Experts of a small language model.
Size: 10 layers, width 256, vocabulary 16384, 54.3M parameters.
Experts: 16 experts in each of 10 layers, 352 SwiGLU neurons an expert, 1 pick a token, a softmax router.
Training: a variant of Muon for the experts, 8886 steps.
Below are experts of layer 3 (counted from 0) of a mixture-of-experts language model. Rows are named router (the router's row for the expert) and show model dimensions 128-191. Each number is 128 + 24 x the weight over its row's rms, rounded and kept within 0 to 255. Numbers have three digits each.
After each expert's rows: a language model's description of what the expert responds to. This comes from a sample of Wikipedia text that the model never trained on.

# expert 1
router:132114156142101151114116188131132122139127103119103144119110133137133128107116119112144156141096133096152161137141142137124173149125151149110111125172139136122123098151099146156121114114147116
What it handles: Field-label punctuation. Colons, semicolons, dashes and equals signs after labels in infobox-style lists, such as Born:, Location:, Class:, Full name:.

# expert 6
router:147136157141112095152124089114133151111140148142147115091118086139144141122140135125130115138169142142149150071208117105112069140092098140091150133107123117127129150125170138144144116133118096
What it handles: Quantifiers and table numbers. Quantity words like more, less, both, few, many, mainly, plus numbers in stats tables and possessives his, her.

# expert 11
router:148137157140113098150126088111131149112138153141146115092119085141142142120141135123132114134168138139150152070208120107111068141089099139093147133105118120133126152125173142145148115132123097
What it handles: Table pipes and conjunctions. Pipes and spaces in wiki tables, and, of and commas joining phrases, and middle digits of large population figures such as 37,082.

# expert 9
router:149135158141116099151120089114134148112138151142147114092117085145145140119140133124133113136167138138152152070207120109110069143090099138093148131107123119127128152126173138146145116133120093
What it handles: Prepositions after verbs. Prepositions like in, with, for and by after verbs in narrative sentences, plus capital initials that open name pieces (D, B, W).

# expert 14
router:148138157140117096149122087113133148111136148141145118088122084142146142119143137122131116137166139140150151073208117108114072141090099138089150134107120118128125149126174139146145118132121097
What it handles: Sentence openers and quotes. Sentence-starting words like Among, In and Based on, closing quotation marks, and words inside quoted titles such as Dawn, Killing.

# expert 5
router:147135155139113100151124084109131149113139149141150114092118087140147140118143133124133118135170143144149148069205118105112069144089100141091150134105126121127133149128170142146148115132121093
What it handles: Commas, hyphens, list starts. Commas, hyphens and spaces in lists and identifiers, such as the dash before Genus: in taxonomy entries, DOI hyphens, and to or and.

# expert 12
router:091091085095148123128152086123125079123106156141102172142148176127130081118111144134110101088094115128101133153076133104133164127174119121169117154133127127115116145122106112105096119175111162
What it handles: Foreign names in tables. Pieces of non-English names and clubs, often accented or in sports tables, such as Diósgyőri, Szegedi, del, der, DF, FW.

# expert 4
router:146135155142116097152126085109130151112134146140145118090117085141146143122139135121132115133169140140151151070212121108112070145092099142092149132107122118127130148129170138143145117131120090
What it handles: The and institution names. The after of, in or at, and institution words such as University, plus however, they, most, due, latter, %.

# expert 2
router:148137154141118099148125087112130148112142149144146116091115087139146139120141135123131117135169141143151151069206118106114069141087099141089148133109119121129129149125170140145149117133122097
What it handles: Numbers and articles. Number pieces after dashes or spaces, as in 60–70, 2–1, 704, plus articles a, an and prepositions after verbs.

# expert 3
router:148138153144115098153125086113131151108136150138146117092118087141144139120143134125132117135170139140151151070209121109113068140090100140089146136105120121127129151128171141148147117132124096
What it handles: Years, name fragments. Final digits of years after 19 or 20, like 2006, 2016, plus name fragments and adverbs such as also, always, especially in music and award tables.

# expert 10
router:149136156142119101150123084116132150116139146139147115090113084143147141120140137123132115139169143138150149073209119106113070140093098136089146135107119121124127150126172139145147119132121092
What it handles: Election tables and word pieces. Cells and pipes in election result tables, party names Republican, Democratic, initials like C., and mid-word pieces as in brainwashed.

# expert 7
router:148134153141117100149125086110136149110138147141150118092119084141147141121143136123128116141169139141152150069206117107115067137088097139093150136106124119127129149125171139143147116134119095
What it handles: Digits and table pipes. Final digits of census and statistical numbers (4.7%, $40,508, 1998), pipes between table cells, and the preposition to.

# expert 0
router:148136153141117099148124085114133147112137148140147113093120084139143141118143134126133115138167138141149151070206122106110070141091100140090151134104123122125128152125171138148149117136124095
What it handles: Punctuation and clause breaks. Periods, commas, open parentheses, table pipes and conjunctions at clause edges, plus sentence openers like Although, There, various.

# expert 8
router:120161130133146141067134171142118125138140105108129102190137141099095158163139131116141150129144128134125056162107117147140130097136209107143132109114117143144132090107131121117126149092125141
What it handles: Common nouns. Common nouns after the or a, often before of or in, such as life, family, work, station, squad, camp, tournament.

# expert 15
router:150137158141114095151124088114133147111137147142148118094120085141144141122142136126130115137168139139148151071208118105112068142092100136093150132104125122124127149123170141142151116130119099
What it handles: Verb endings and was. The suffix -ing (Weightlifting, Evening, role-playing), the verbs was, were and are, and the middles of names and species epithets.

# expert 13
router:149137157140115098151125087113127149112140148139148116087119085143143142117140137122129114138167140140152149069204115108116070140095100138091144135107122122129125150124173137146146112133121097
What it handles: Name-ending word pieces. Final pieces of proper names and words, like -ayer in Metro-Goldwyn-Mayer, -er in Skywalker, -ara, -day, frequent in music and sports tables.